From a checkpoint of a small mixture-of-experts model trained on Wikipedia.
Size: 17 layers, width 384, 200M parameters.
Experts: 128 squared ReLU neurons an expert, a sigmoid router.
Below are experts of layer 7 (counted from 0) of a mixture-of-experts language model. Rows are named router (the router's row for the expert) and show model dimensions 0-95. Each number is 128 + 24 x the weight over its row's rms, rounded and kept within 0 to 255.
After each expert's rows: a language model's description of what the expert responds to. This comes from a sample of Wikipedia text that the model never trained on.

# expert 9
router [ 76 112 143 133 167  61 107 121  50 159  99 150 132 100 106 141 136 107 141 171 148 141 121 136 116  80 112 144 177 138 140 169 124  95 111 118 134 138  80 177 137 134 131 157 133 109 106 130 135  92  84 132 146 117 140 141 157 125 127 108 113 170 156 192 108 125 128 135 127 128  83 159 117 133 126 168 108 130 111  99 108 114 153 128 133  83 154 126  96 111 106  89 165 150 143 118]
It responds to: Table cell values

# expert 51
router [101 124 119 136 155  75  58 126  68 130  83  89 115 153 162 130 194 122 162 148  64 115 164 100  98 110 137 130 125 150 169 138 151  86 114 121 155 183 115 125 156 113 159 150 102 115 165 144  93 104  90 125 123 106 161 113 119 152 115 147 127 156 135 122 115 128 148 127 150 124 132 110 109 148 164 145 151 137 148 123 113 137 160 148 142 126 101 124 192 138 122 128 131 130 117 134]
It responds to: Surname beginnings

# expert 43
router [ 93  52 148 163 213 103 111 101  87 156  71 100  87 124 130  93 159 119 157 121 114 122 116 105 127 108 137 121 174 155 150  90 134 142 135 127 143 163 101 133 116 147 146 127  67 133 131 126 116 130 110 120 114 133 116 129 159 133 119  91  91 138 208 112 122 133 146 118 115 104 109 126 125 113 148 117 157 131 145  78 118 134 155 160  91  91 112 132 160 143 159 101 130 134 139 152]
It responds to: Mid-word pieces of names

# expert 50
router [112 107 131 152 197  61 137  95  76 115  57 107 137 137  90 118 176 159 147 157 111 122 157 108 138  95 117 130 167 143 127 151 139 140 138 141 134 139 101 143 161 155 135 133  82  97 139 154 111 117  93 131 136 110 121 152 114 124 152 132 128 145 150 162 107  78 143 108  84 146  99 138 120  95 114 136 139 118 138  97 118 139 142 118 110 128 108 155 153 140 115 123 121 193 146  85]
It responds to: Given names

# expert 2
router [101  88 163 152 209 127 143  83 102 179  86 110 110 152 129 110 134 139 119 154 134 116 125  86 100  90 147 137 165 113 112 120 131 144 115 162 153 135  90 150  71 123 123 135  95  75 139  85 132 160  83 144 145 132 187 171 154  90 128 152  99 167 214 118 130 154 152 138 101 143 104 128 137 112 135 127 100 125 113 105 156 109 143 118 149 147 133 157 133 105 128 133 138 128 159 130]
It responds to: Mid-word consonant fragments

# expert 13
router [102 127 132 120 162  82  66 153  59 136  62  84 103 141 132 136 152 174 151 166  98 134 145 140 123 117 141 140 119 168 181 128 169  93 119 129 144 188 107 107 151 153 124 144 122 137 118 148 116 128 123 120 131 136 141 149 101 150 113 130 127 112 167 143 107 104 135 145 126 139 121 110  82 114 137 126 121 131 136 116 136 108 132 125 150 103 103 114 160 116 124 165 103 142 101 149]
It responds to: Name-initial capitals in lists

# expert 1
router [109 104 154 132 183  57 124 109  77 132 108 120 108 119 103 120 155 104 114 168 129 132 141 117  89 155 124 103 136 127  93 156 152  91 104 126 119 166 137 152 107 162 151 113  83 117 165 119 118 133  71  88 119  95 151 139 123 118 132 130 156 132 148 101  90 152 141 126 109 114  86 110 152 119 115 196 131 126 151 142 114 182 163 123 108 135 149 122 142  89 146 152 142 152 118 102]
It responds to: Sentence-opening transition words

# expert 49
router [ 75 105 172  91 197  74  87 119  58 165 102 145  99 122  95 122 169 136 169 159 110 157 134 124 115 143 127 134 194 120  98 121 124 103 106 150 128 189  99 138 126 147 137 120 119 122 146 157  86 117  92 144  99 129 157 127 138 140 150 170 109 157 145 147 142 139  89 141 115 132 134 149 120 114 161 141 131 126 148 118 138 146 153 126 121 121 127 115 125 136 138 139 147 143 107 127]
It responds to: Years, figures and units

# expert 42
router [ 36 105 180 102 157 108  65 137  73 165  99 104  85 136 161 142 131 112 159 140 140 129 148 130  51 114 126 125 134 125 114 135 122 117 108 102 100 155 102 135  94 157 158 112 117 119 154 116 119 150  97  99 124  79 164 127 113 127 138 131 106 120 172 120 103 132 149 111 129 135  63 103 109 109  97 172 136 136 137 118 125 126 154 123 101  86 119 105 149 117 146 144 124 156 159 144]
It responds to: Line and clause breaks

# expert 37
router [ 75 123 142 120 193  85 143 149  72 193 112 135 114 122 109 117 117 108 158 151 166 125 164  75  75  79 117  99 181 110  96 157 127 122 109 162 115 146 106 153 162 168 114 130  99 122 137 144 127  98 119 130 154 124 135 139 131 161 131 120 136 122 152 148 105 122 133 148 114  99 105 112 127 101 152 140 141 164 154  89 105 124 158 150 102  93 121 110 166 113 112 151 147 146 132 116]
It responds to: Nationality adjectives and prepositions

# expert 61
router [ 93 111 159 119 171  83 107 109  47 150  89 115  98 109 138 128 160 136 127 171  95 140 138 109 106 114  94  99 158 122 154 153 160 133 136  82 141 137  82 149 165 110 122 105  96 109 129 156 126 109 112 111  89  86 136 121 133 110 149 123 156 135 144 110 101 121 149 105 154 100 102 125 141 131 157 157 119 145 138 138 110 141 156 149 155 102 151 112 157 122 166 113 128 153 171  82]
It responds to: Clause-opening words and connectives

# expert 8
router [ 58  75 164  93 197  99  93 133  51 171 113 111 104 132 114 123 114 117 162 142 111 145 115 130  96 127 124 117 177 119  96 102 139 128 135 153  92 157  98 133 104 135 151 141  71  97 163 144 133  99 107 151 133 109 102 132 155 125 154 104 102 138 178 149 133 126 138  98 131 122 102  75 113  96 126 135 124 140 154  99 137 133 135 104 126 117 105 113 133 101 118 107 185 140 111 127]
It responds to: Digits inside numbers

# expert 0
router [118 134 163 109 167 113 130 119  77 174  96  99 131 145 127 104 143 138 143 112 124 133 148 129  64 117 139 123 171 156  72 135 143 174 143 141 172 111 101 143 140 123  95 169 134 113 138 125  77 134 117 104 135 128 142  83 118 161 139 150 137 101 129 106 133 170 164 108 135  87 119 124 136 143 143 143 135 135 161 138 103 100 129 154 142 107  94 122 151 118 132 131 110  97 153 128]
It responds to: Of-phrase prepositions

# expert 28
router [ 63 119 147 101 144  97  84 116  73 131  86 122 108 106  90 147 127 152 172 191 152 105 120 123  62 116 115 141 131 149 165 128 106 129 140 135 122 142 105 126 105 121 140  87 112 122 153 164  75 130  99 135 175 127 150 101  97 153 156 164  98 105 162 130 115 132 133 108 150 175 135 129 114 123 144 129 149 106  92 128 106 151 148 118 151  94 156 104 128 105 122 102 135 158 137 147]
It responds to: Closing brackets, line breaks

# expert 26
router [113 115 180 144 147 115 112 153  74 137 120 115 159 130 117 120 124 127 136 143  96 129 142 157  84 115 124 155 138 139 129 143 156 157 110 136 114 140  69 134 123 186 122 146  79 101 106 105 145 135  62 104 120 104 163 153 143 155 135 142  87 148 184 123  81 147 141  84 120 119 114 117 109  90 124 133 161 143 103 135 105 115 130 166 129 127 122 127 151 135 120 135 121 149 119 118]
It responds to: Table and list markup

# expert 23
router [ 88  84 161 111 162 103  90 117  64 167  90 128 141 131 111 121 131 125 143 142 121 121 161 106  87 149 106 117 140 152 100 148 125 142  98 169 161 155  97 133  96 125  97 101  96  86 152 145 106 173 116 140 103 110 173 150 123 121 115 136 113 126 174 148 144 107 142 158 122 144 109 109 148 137 117 148 151  82 120 134 181 161 146 138 166 117  97  99 123  74 153 124 121 156 100 146]
It responds to: Closing punctuation, word endings

# expert 52
router [ 81  65 205 102 187  61  78  98  67 174  72 127 104 121 120 154 176 114 146 167 135 167 146 163 129 130 158 129 139 100  97  97 147  78 121 104 114 202 114 108 134 139 118 143 104 111 147 117 138  94 131 115 162 102 141 126 127 116  96 120 127 145 153 134 127 103 100 124  99 127 135 123 101 111 122 175 117 129 143 124  92 112 139 125  96  72 117 127 135  84 121  86 114 152 124 141]
It responds to: Name and word endings

# expert 6
router [ 98 117 135 133 212 100 124 128  90 144 110  85  98 149 126 119 147 116 148 188 132 131 145 107  54 104 171 131 160 100 105 152 132  86 142 145 120 141 111 128 136 114 107 139 129  77 163  99 117 128  91 134  97 107 147 122 169 139 139 116 127 169 156 160 137 113 156  93 124 110 105 157 142 151 137 172 107 112 132 113 150 182 142 131 137  91 128 145 159 124 119  98 113 140  95  88]
It responds to: Noun-modifying adjectives

# expert 59
router [ 71  71 199 127 224 109 125  93 106 166  83 101 128  98 107 118 152 129 125 180 138 148 153 124  86 147 149 165 147 115  74 135 148 161 113 166 133 126 115 166  77 128  74 110  89 114 170 135 148 159  63 131 144 136 154 130 124 128 110 159  87 136 188 119 113 126 140 117 121 142 129 120 142 132 153 149  97 127 132 109 135  93 134 123  86 107 160 146 124  96 113 137 144 108 127 124]
It responds to: Noun-forming suffixes

# expert 58
router [ 47  83 150 106 178  88  95 127  81 137  50 143  75 128 123 134 143 122 170 156 157 117 161 115 101 102  90 137 166  96 104 118 152 153 120 124 131 182 120 126 132 104 140 140 111 121 155 118 131 149 133 111 138 122 185 110  97 114  95 124 125 144 142 125 125 111 119 126 144 148  98  92 142 120 149 126 118 116 158 117 159 152 145 122 146 130 122 106 137 112 111 120 136 171 156 141]
It responds to: Places and years

# expert 32
router [ 61  72 165 118 156 101 146 134 119 174 122 107  85 136 146 144 133 127 168 203 182 124 126 113 125 108 110 137  92 130 115 121 146 106 168 105 107 209 113 103  71 129 159 149  95  97 117 110 137  90  95 135 154 118 137 145 131 119 108 158 108 111 166 137 171 111 116 159 107 130 112 135 113 104 142 157 154 144 108 124  91 180 128 130 142  90 113 128  93 112 131 109 105 127 158 124]
It responds to: Biographical event verbs

# expert 55
router [102  95 127 159 192  82 130 106  92 149  97 102  87 116  94 100 152 116 153 138 104 144 133  98 121 133 101  97 134 154 136 138 128 124 110 116 117 157  95 164 130 122 161 131 126  97 135 124 119 132  80 103 103  97 138 162 132 101 157 131  97 166 206 153  95  94 129 127 117 107 127 136 133  96 158 111 131 137 130 121 112 163 152 127 116 117  89 128 159 104 193 107 179 168 117 126]
It responds to: Letters after name-initial capitals

# expert 7
router [ 98  91 146 117 157  79 102  60  64 139 117 159  97 156 108  95 174 142 155 199  91 161 139 128  58 119  71 117 161 150 116 120 180 120 132 144  96 141  89 151 132 163 137  97 108  95 147 165 127 107 129 136 109 115 156 126 139 132 140 112 124 126 128 129  97 113 112 139 109 130 123 104 142 119 142 137 132 116 140 157 100 164 149 123 137 107 124  82 172 112 143 115 150 111 161 129]
It responds to: Initials, degrees and abbreviations

# expert 17
router [ 96 115 163  80 150  65 118 131  70 168 100 147 119 111 144 154 137 117 171 138 107 146 132 141 102 147 157 118 133 166 150 130 121 118  74 147 148 168 102 157 115 134 138 164 109 121 132 118 146 130 105  86 121 101 130 143 118 133 136 152 135 128 155 142 100 119 126 159 100 127 146 115 143 134 126 168 163 106 125  99 114 155 155 146 157 110 118 142 126 119 131 113 166 116 167 113]
It responds to: Career role verbs

# expert 4
router [ 97 113 123 155 206  87 120 114  82 152  45  83 101 106 143 102 187 101 134 163 124 162 121 101 128 118 143 171 131 154 139 103 134 122 142 134 141 161 123 127  80 111 148 130  79 148 125 118  89 122  93 122 141  88 158 134 129 105 109 138  96 163 207 160 110 124 124 114 154 133  89 126  92  85 153 144 158 123 130 113 106 134 142 117 101 118 107 109 162 141 169  99 134 138  89 135]
It responds to: Name-internal word pieces

# expert 12
router [ 81 108 117 135 178 119 117 111 109 172  85 116 130 178  86 121 134 119 144 190 116 144 126 127  52 112 115 100 140  90  75 164 179 126 119 160  91 108 131 110  90 139 108 143 110 106 189 133 129 131 128 135 123 128 164 148 132 106 137 133 146 149 166 126  99 115 123 122 120 151 125 154 110 121 118 127 146 129 137 138 171 119 144 150 133  94 106 116 156  92 153 115 118 116 105 129]
It responds to: Nouns after determiners

# expert 33
router [ 87 104 160 113 178  73 108 112  79 140 125 146 114 134 108 124 186 168 160 163 115 150 129 155  90 116 113 161 149 111 135 143 122 110  96 170 165 162 105 113 104 152 149 118  58  98 154 158 111 104 113 114  84 109 172 155 134 145 122 138 129  94 144 154  99 112 108 113 117 114 123 115 134 111 110 121 118 131 157 122  99 150 132 148 122  87  95 134 211  83 177 137 163 166 132  84]
It responds to: Sentence ends and starts

# expert 63
router [ 89  93 176  78 169  95 117 129  86 157  92 124 143 136 113 136 150 150 167 141 104 118 110 127 104 140  69 153 152 121 114  98 117 121 119 100 103 154  79 130  91 130 106 123 101  98 145  97 153 127 132 111 157 140 121 132 140 171 152 125  95 126 146 151 119  89 157  96 126 100 133 109 126 117 178  77 125 133 123 122 120 163 129 108 130 118 135 127 120 123 125 152 168 130 177 115]
It responds to: Adverbs and auxiliaries

# expert 54
router [ 46 109 144 140 171  60 107 125  79 145 107 158 118 112  85 108 113 111 141 171 124 101 133 131  58 101  88 138 137 158  98 161 116 110  73 103 117 166 109 167 127 130 118  88  51 106 146 153  68 123 105  86 129  98 183 147 118 139 145 139 116  88 153 137 110 127 116 116 110 111 130 141 123 126  96 154 116 151 113 128 146 151 124 120 138  84 131  90 162 127 172 131 165 177 102 144]
It responds to: Sentence boundaries and connectives

# expert 30
router [ 94 115 170 104 176  88 118 120  93 155 117 102 145 129 119  70 109 144 142 151  79 145 131 129  87  90 129 147 159 151 103 103 167 141 116 141 120 150 111 119 140 149 119 142 102  87 153 109 145 121 129 130 134 131 120 149 107 124 150 121 120 149 160 130 148  87 152 129  83 164  69 150 178 117 145 162 100 153 137 106 126 126 162 123 129 120 134 116 135 122 185 113 161 129 149 142]
It responds to: Nouns in set phrases

# expert 15
router [ 68 103 186  89 194  91 124 112  88 190  95 164 101 138 129 147 143 128 182 127 107 121 142 123  99 134 149 126 151 130  96 138 125 135 128 138 122 120 102 176 103 118 112  92 126  93 144 135 134 104 126 163 149 135 118 127 136 151 124 138 142 120 161 111 104 170 118 111  84 120 153 152 129 123 123 178  91 107 163 130 121  93 154 115 142 104 108 137 127  94 133 119 124 118 163 128]
It responds to: Suffixes and prepositions

# expert 57
router [ 75  73 151 113 184  29 101 128  68 152  83 135 102 121  92 143 155  95 153 153 129 162 129 153  99  98 101 134 155 129  99 161 120 130  99 155 128 156  99 173 142 126  98 117 103  81 152 146 119 151  94 111 118 108 151 128 147 114 110 117 133 141 150 137  97 127 129 113 104 127 125 132 123 116 141 126 150 125 144 146 115 135 157 133 127 133 103  77 174 133 139 144 151 158 131  69]
It responds to: Countries and governments

# expert 53
router [118  85 143 130 190  89 133  80  71 137 107  93 108 121 164  92 134 123 133 158  83 134 165 109 120  97 132 121 190 146  95 149 149 112 146 125 146 169 106 165  97 143 141 140 112  66 129 126 103 116  74 121 137 117 130 136 143 131 171 143 117 131 179 159 149  87 157 106 147 101 104 121 122 133 160 137 102 129 122 127 116 158 151 130 128 141 125 137 139 118 181 132 146 166 102 108]
It responds to: Place and name starts

# expert 5
router [ 54  62 195  99 160 129 141 134 103 127 105 132  91 109 106 123 153 141 160 173 153 129 136 130  62  99 170  97 148 103 127 124 158 109 150 131 123 159  77 120 110 180  94 134 119 104 161 146 101 115 104 100 136 127 176 125 143 105 102 174 121 155 148 128 115 127 101 112 108 134 128  82 106 113 110 147 120 173 151 133 128 128 147 150 124 143 161 104 160 133 125 106 138 119 119 134]
It responds to: Sports names and terms

# expert 34
router [107  96 161 106 171  91 101 141  68 154  99 138  93 156 109 172 172 109 156 179 110 151 156 116  74  79 105 121 119 168 109 152 157  83 101 148 128 144  98 154 119 102 116 131 117 101 126 133  79 169  76 135 141 120 158 120 151 126 138 118 120 131 157 128 126 138 126 115 106 128 140 141 135 130 176 154 115 118  88 133 113 162 112 119 120  82 108 108 126 107 168 126 180 146 136 102]
It responds to: Values in stat lists

# expert 46
router [ 85 137 176 116 156  57  84  83  68 188 109 135 113 110 129 151 141 121 142 141 149 169 119 145 106 133 152 100 107 143 108 124 122 122  97 114 155 140 126 109 144 139 164 140 114 126 114 180 123 114 123 127 154  87 168 169 103 121 168 139 115 155 173 135 145 119 133 168  99 118 114 139 149 121 162 130 161 160 153 122 113 100 141 125 142 112  75 114 151 113 141 106 147 136  94 128]
It responds to: Punctuation after names

# expert 11
router [112 101 149 142 190 148 116 161 110 143 134  74 132 123 129 111 140 101 147 168 133 165 159 113  60 136 138 152 140 121 141 115 128 132 134 151 115 114 107 173  88 113  90 114  96 108 152 121 150 168  85 130 119 116 159 146 138 110 115 117 102 180 226 143  97 142 138 103 126 140  99 126 108 109 142 102 132 159 126 103 128 112 125  94 143  81 123 122 136 110 153 112 137 124  98 160]
It responds to: Mid-word fragments, coordinates

# expert 35
router [ 80  97 160 106 160 118 116 105  69 142 120 163 141 132 100 129 119 119 124 159  87 186 122 166  59 154 164 120 133 132 147 150 138  87 127 164 161 134 107 140 109 128 124 134  87 121 143 136  81 144  94  99 138 132 126 153 120 106 144 159  97 141 164 136  98 107 127 155 125 102 128 130 106  91 142 146 124 147 137 140 158 147 115 138 118 118 134 120 164 155 111 123 110 102 124 106]
It responds to: US college sports

# expert 14
router [ 60  82 180 112 176 126 121 133  69 197 120  84 121 168 149 120 150 153 153 129  98 140 150  86  97 160 127 103 151 106 136 144 139 114 116 123 160 161  73 121 101 135 107 113 111 104 149 123 120 133  81 103 110 102 135 122 112 140 109 143 124 162 149 124 137 129 136 109 141 134 113 114 124 103 155 157 124 120 129 151 120 149 175 141 115  98 128 111 107 131 130 104 128 130 132 137]
It responds to: Date and range numbers

# expert 56
router [ 99  92 158 125 187  90 132  70  89 137  69 114 117 117 143 140 134 131 163 196 112 124 153 158  87 124 115 131 153 147 113 131 170  74 102 127 119 153 113 130  93 128 104 124  93 118 158 118 118 148 117  89 160 136 158 132 152 109 165 156 104 160 127 101 100 154 114  96 151 129 109 100 102 140 156 183  96 117 174 145 131 119 169 123 117 129 156 100 140 102 135 123 155 121 137 159]
It responds to: Institution name heads

# expert 24
router [ 89  51 197 118 199  72 107 106  78 157  61 127  95 143 117 108 144 129 146 157 125 100 165 119 123 116 143 122 162 148 143  82 115 151 140 127 148 153  96 129 134 148 123 140  52 109 123 149 114  87  96 135 116 128 131 125 141 139 134 164  86 151 180 101 101 124 152  91 122 139 119 107 145 138 141 111 163 142 101  79 153 111 114 150 111 118 136 162 123 109 116  92 115 115 108 142]
It responds to: Name-ending word pieces

# expert 27
router [100  97 170 150 154  91  99 119  59 119 112 153 120 123  98 157 143  86 119 175 123 189 114 146 119 108 147 126 132 164  83 138 119 122 100 167 148 157 115 152 113 139 111 136  51 111 121 124 120 128 104 134 148 131 153 101 133 161 129 148 153 121 155 157  96  86 118  93 106 111 147 128 113 106 151 178 169 102 106 140 116 143 145 146 127 118 160 140 130  87  92 136 146 176 139 127]
It responds to: Section and row starts

# expert 38
router [ 92  90 152 150 189  96 145 116  90 154  83 105  90 108 166  86 152 129 140 163 131 147 163  98 116 121 145 144 149 151 117 135 117 133 137 146 149 160 120 116 135 136 134 138  90 123 174 123 137 129  68 102 131  85 139 134 128  91 133 147 101 159 174 150 103 101 152 128 142 160 125 129 138 120 129 157 118 117  97 121 133 132 109  99 118 117 116 144 145 133 139 105 138 134 116 135]
It responds to: Name and word middles

# expert 19
router [ 91 107 169  92 171  79 134  98  66 160 116  99 109 138 126 133 147 113 153 163  98 126 130 132 101 119 111 126 175  99 135 143 164 140 101 127 124 152 112 127 134 132 121 144  93  89 126 107 108 128 130 144 123 134 164 134 129 122 169 111 108 126 145 158  93 161 134 107 111 104 139 114 120 123 155  98 111  83 104 144  73 143 126 114  89 124 137 120 141 101 137 128 122 138 146 158]
It responds to: Table numbers and compass words

# expert 18
router [ 78  96 156 126 175  41  83 117  55 163  87 118 122 122 127 145 127 119 127 164 128 164 124 154 109  98 133 124 154 162 119 140 155 119 124 120 131 159 121 168 137 186 105 136 105 105 127 113 101 139  99 144 116  98 143 150 111 145 149 137 114  84 157 182  90 113 125 118  97 152  95 107 149 103 150 145 125 146 165 108 144 154 125 133 120 160 116 145 138 102 143 108 165 157 135 116]
It responds to: Numbers and table separators

# expert 44
router [118 107 138 115 156  68  73  65  97 145  76 125  63 160  95 135 151 132 139 154 161 109 143  98  92 115 121 111 106 117 129 118 145 134 112  94 145 129 149 152 162 117  91 115  85 163 140 164  93 148  96 115 152 118 134 152 128 108 140 110 118 120 167 149 131 113 177 120 100 159 120 110 153 129 117 140 114 108 125 135 128 165 130 104 109  69 127  86 198 137 180 115 143 130 125 119]
It responds to: Non-English word pieces

# expert 10
router [103 111 131 150 159 110 120 118  84 140 110 118 140 143 143 117 186 114 141 168  94 128 155 104 118 113  89 148 145 127 126 146 148 127 135  98 131 186  98 145 132 148 165 149 136  88 130 147 130  97  85 126 133 123 146 143 133 149 149 139 149 147 172 155 146 109 112 110 148 119 114 111 121 129 164 162 127 130 178 128  88 167 172 167 157 124 120 115 170 130 145 104 155 161 135 122]
It responds to: Person surname starts

# expert 47
router [ 55  96 134 102 177  98 122 133 119 161  82 144 134 117 103 160 161 120 145 160 143 114 122  90  91 121 106 164 100 132  93 163 132 111 119 126  95 143  96 152  93 133 142 142  71 122 156 143  89 119  79  86 153  90 174 148 112 142 119 161 117 146 154 139 143 150 119 165 107 149 120 125  98 114 100 137 118 107 140  80 123 172 167  90 127  79 114 130 109 135 122 131 156 138 145 150]
It responds to: Main action verbs

# expert 3
router [ 52  57 196  79 209  66  95 102  63 173  34 140 105 127  93  99 139 143 156 189 128 130 137 142 102 141 119 121 145 151 116 106 123 102 118 110 138 177 102 120 135 164 115 121  92 122 140 159 107 103 131  95 107 105 148 117 131 118 136 152 119 157 140  90 147 149 115 120 112 106 126  91 113 102 163 157 147 117 112 122 155 120 140 113 140 105 145 128 155 104 109  99 119 138 101 147]
It responds to: Name-ending word pieces

# expert 39
router [ 80 126 162 151 170 119 127 115  62 162 101 107 114 131 146 125 182 165 131 153 136 149 168  97  92 103 124 157 182 115 104 142 153  91 141 104 144 127  89 138 138 141 139 141 126 106 167 102  83 159  92 135 127 128 110  91 115 134 119 129  91 115 166 147 114 145 138 107 151 127  99  91 131 126 129 188 115 137 141 118 119 158 142 130 110 139  85 155 131 134 144 131 120 169 118 138]
It responds to: Headings and separators

# expert 20
router [ 67  96 163 102 161 100  84 130  66 166 100 155 110 128 130 124 127 134 160 172 104 133 169 120  85 124 133 121 140 130 121 117 129 134  95 129 111 138  59 148 101 142 116  73 120  94 129 126  93 123 125 166 137 116 184 161 129 151  96 145 125 110 168 133  86 127 131 105 113 131  94 123  96 105 111 147 118 145 114 111 129 108 129 117 135 103 131 132 190 112 139  98 123 155 140 141]
It responds to: List conjunctions and commas

# expert 41
router [ 53  96 163 115 169 116 136 142  63 182 103 151 102 144 114 146 155 102 135 181 116 126 135 118  99 111 131 174 164 133 150  99 122 135 135  80 111 166  64 156 120 155 123  99  96 112 168 128  91 118 134 133 116  92 172 125 132 100 135 145 110 149 168 122  98 132 121 138 143 133 107 131 102 126 118 150 151 147 142  81  94 141 173 127 120 105 138  98 122 109 167 122 160 126 153 119]
It responds to: Pronouns and clause openers

# expert 60
router [ 95 105 188  69 146  89  97 131  61 149  97 148 113  95  96 117 162 140 155 141 145  98 145 178 106  91  94 126 106 126  85 143 164 142 119 150 140 179 126 117 118  98  99  88 103 130 118 133 147 157 115 130 143  88 142 133 135 105 133 138  88  92 143 113 126 109 108 128 106 175  98 151 101 138 125 151 126 127 133 141  98 131 146 137 148  72 117 102 141 102 175 120 139 156 130 132]
It responds to: Subordinators and title words

# expert 36
router [ 73  99 160 114 175 112 109 121  92 173 121 135 118 157 123 129 154  95 107 151 123 136 166 151  73 109 129 132 171 109  77 110 149 139 150 100  95 133  95 145  91 126  96 133 125 109 115  93 122 112  96 130 153 122 121 125 123 109 125 134 132 104 134 151 144 100 150 127 100 125 138 122 132 101 149 101 115 138 151 109 130 160 131 178 137  99  74 111 148 148 121 131 155 123 118 141]
It responds to: Indefinite article phrases

# expert 62
router [ 75 101 167 136 161  97 142 111  85 148 115 201 118 137 141 128 147 134 121 155 151 144 111 155  87 132 128  89 161 115 129 159 160 121 133 123 157 138  78 167 105 166 126 103 127  92 102 108 111 184 110 115 141 122 145 145 146  84 142 145 143 110 157 101 140 118 140 161  97  95 145 139  96 125 124 140 111 147 112  92 138 134 143 155 127 102 109 141 131 153 119 120 115 149  80 110]
It responds to: Sports match results

# expert 45
router [ 85 134 158  89 165  93 128 119  68 123  88 142  91 122  97 112 179 127 161 175 107 146 128 157 113 144 136 140 168 146 176 130 125 119 148 164 122 137  64 133 105 129 117 109  86  87  99 129 127 165  90 133 145  84 132  96 118 136 131 155 152 114 165 134 121 110 100 119 117 169 124 127 130 119 140  92 124 118 162 126 130 156 150 151 123 114 113 124 126 135 170 115 142 171 126 130]
It responds to: Opening quotes and parentheses

# expert 40
router [ 33 126 129 131 153  83 115 111  63 179 109 123  86 148 117 122 139 107 140 173 123 126 132 120  58  96 157 135 138 128  96 139 115 131  99 129 120 166  88 169  88 150 137 112  95 111 152 147 110 140 118  88 139 135 168 157 141 122 152 139 103 129 120 101 126 132 132 125 104 138  60 144 137 100 126 175 129 146 158 105 132 130 132 100 123 107 125 105 166  93 153  71 182 170 145 136]
It responds to: Sentence-final periods

# expert 22
router [ 93 120 142 116 166  72  81 119  62 145  97 120  99 135 126 130 159 101 131 186 132 137 133 132 105  95 139 116 172  89 142 169 130 132 148 134 120 141 100 141 130 159 152 172  97  82 133 138 137 117 134 121 136 111 117 116 154 149 124 111 152  99 146 125 106 103  93 104 163  92 145 107 110 139 162 160 143 140 140 169 109 128 142 129 125 108 142 117 155 124 117  85 148 171 103 111]
It responds to: Row and list openers

# expert 16
router [ 98 135  98 134 167 112 113 148  95 162 112 128 128 117  83 142 123 118 168 168 129 150 121 138  52 141 164 118 152 105  95 137 146 131 132 113 134 139  99 131  86 139 101  97 121 123 157 133 103 120 104 124  87 101 184 133 115 130 107 127 108 147 237 136 118 136  97 131  95 138 130 150  96  80 150 121 149  96 151 114 115 139 144 112 166  90 111 125 154 125 151 118 143 172 138 109]
It responds to: Lowercase word-initial pieces